Experts of a small language model.
Size: width 160, vocabulary 8192, 34.9M parameters.
Experts: 128 experts in each of 12 layers, 32 SwiGLU neurons an expert, 6 picks a token, a sigmoid router.
Training: a variant of SOAP for the experts, 686M tokens.
Below are experts of layer 5 (counted from 0) of a mixture-of-experts language model. Rows are named down (a neuron's output weights, with its number) and show model dimensions 80-159. Each number is 128 + 24 x the weight over its row's rms, rounded and kept within 0 to 255. Numbers have three digits each.
Before each expert's rows: a language model's description of what the expert responds to. This comes from a sample of Wikipedia text that the model never trained on.

# expert 53
What it handles: Nouns and suffixes naming a person's role or relation, such as member, player, founder, father, coach, and agent endings like -er, -or, -ist.
down0:115109149102143160162086116165113143186115111120109133125142119096115134125139094173142129115114123162129137090100163133117107129138122173115154143126135095144104141138131184127101172087163149127128135121126111146050160099119134135146117114

# expert 27
What it handles: Sentence- or clause-initial adverbials and conjunctions, e.g. However, After, During, In, When, instead, though.
down0:131127110103152119161097081145088097107145102145119168156179140130118121123132169108120124148121109118186123146107111175145126122127144133108105100125164151089146126137136105092144141078147121098131125137118098152139128131118074126148161135

# expert 40
What it handles: Titles and role words in office and succession tables and rosters, e.g. elected, appointed, Deputy, Retired, Elimination, plus pipes.
down0:095159155112173162162120125115144092158173105122139127132147147158112113143126147131154132179125125119070121148116117132110104101162182145121118119157137121108135141132111083133138110134146151096142102151171128134113166088143115107149093139

# expert 0
What it handles: Commas, dashes, semicolons, opening parentheses and quotation marks splitting clauses in prose, as in "Soon, they" or "championship—the".
down0:085116152156154112180144145149129126125090113079126115131127152161117166126142098108113121118109153099149202129136108156119134151107136150181141125162106112120107107154113144141134190144117085142161109112133083151113131122113152140143133108

# expert 19
What it handles: Periods, commas, paragraph breaks and prepositions ending clauses, plus verbs taking complements, such as stand, continue, inspired, and also after an opening parenthesis.
down0:119160106067112131143096130118137092117117147074131148118166133133142131122113102145118121130114131122155117119113130177148174117217102117119138105160140113110120150134165186141118117108142157133122137132149158155125066142128137137141098089

# expert 24
What it handles: Articles after prepositions (of the, in the) and the adjectives following them, such as total, local, social, ethnic, political.
down0:144191101084122117127108112092087134123113137145099129124128125121126170126135132136117148106144099095142106120098152125174162094072116156134162121150154107130139126108116146121096166162135115084115134165202149121154133135138048152161129136

# expert 14
What it handles: Newlines after sentences, headings and table rows, plus heading = signs, table pipes and dashes in structured text.
down0:114126092151138114145139158122112143133098129140110134144111119138155145129138123127106093124129140091125115156169084131154183128132106119166112127147157145138077141139156149191132129133161132129066116069150154116118128124134153181165172083

# expert 54
What it handles: Quantity words like all, some, more, both, several, each, plus numbers and initials starting table cells or numbered list items.
down0:161155118175125108111112095159106115106148112134117051124135114092130140148123087166151120145129092110125110166109119111124171099142101109147118136128143110130139124157119118113123142094127127120136177150154128141141161095152113141119129131

# expert 38
What it handles: Words and numbers in biography openings and infobox lines, such as born, Died, Spouse, birth years, footballer, politician.
down0:120162103105150085130127082126121157111131097152102201109151115127117101110126140135133113134115119129178127088090187135140111092095113116098133087121165134121118122164134162144107145098139095140160117168116121099143091119159140120123137102

# expert 31
What it handles: The, to, for, of and modifying words like domestic, annual, civil, plus infobox field labels and their colons, such as Fire or District.
down0:137115096172129131107141128096112120106044185180065148127137158163169138076133129129157118134103153101119142131125130114127119114180084163116140127135073099141144174136109138136107108158115132122123110127102136115137104150128128154116101147

# expert 34
What it handles: Prepositions like of, in, among, and periods or colons, notably in species infoboxes, place names and numeric tables (University of).
down0:114139123120135132130150139145066116142159144149133103095125136139136123128118155092136117131130164103148128135126163096116073102102112090143123167146132117135136137119143056156137080120110121157151153122163102130134108134146121104145138135

# expert 23
What it handles: Possessives, articles and object pronouns after prepositions in prose (the, his, their, themselves, him), plus the negative prefix un-.
down0:090089134156151139099113113161146103118170156132060179112138131114139124134102097076155138138121117138090121153097123150098091127136131171149130117162102144096109128093147106127089147077163158125145139123132174074138142183160139096152129083

# expert 46
What it handles: Auxiliaries, modals and linking words after pronouns in narrative prose, e.g. would, could, so, if, had, is.
down0:140110085142134110112120139173172135078124177140158151135131128109080164117108113111113162138157132157099148142130121136089161135144089125109091138077157123094138125123120110143148112163132114132162142118130120109119092151157092103163143079

# expert 35
What it handles: Line and paragraph breaks ending list or table rows, and opening word pieces like al-, co-, anti-, mid-, tri-, half-.
down0:147096117166103159154095126132120145125165107095167138099134145090128087116109128132116101087139138144146137125127120124148119100151101110104194131148126103116109107134143098131117159134149152116112110133132154117126103116139188128087172105

# expert 6
What it handles: Line breaks, pipes and dashes starting markdown table rows or separator lines, plus sentence-initial prepositions like In, During, After, Despite.
down0:126151117111113149171118118138107154132122118118102089080148132111078113180127137101080166087141173136169176128087110134109120097137165072139124154145107101084166113153111138152120144152174141110131159119134128122202132128133106119125123120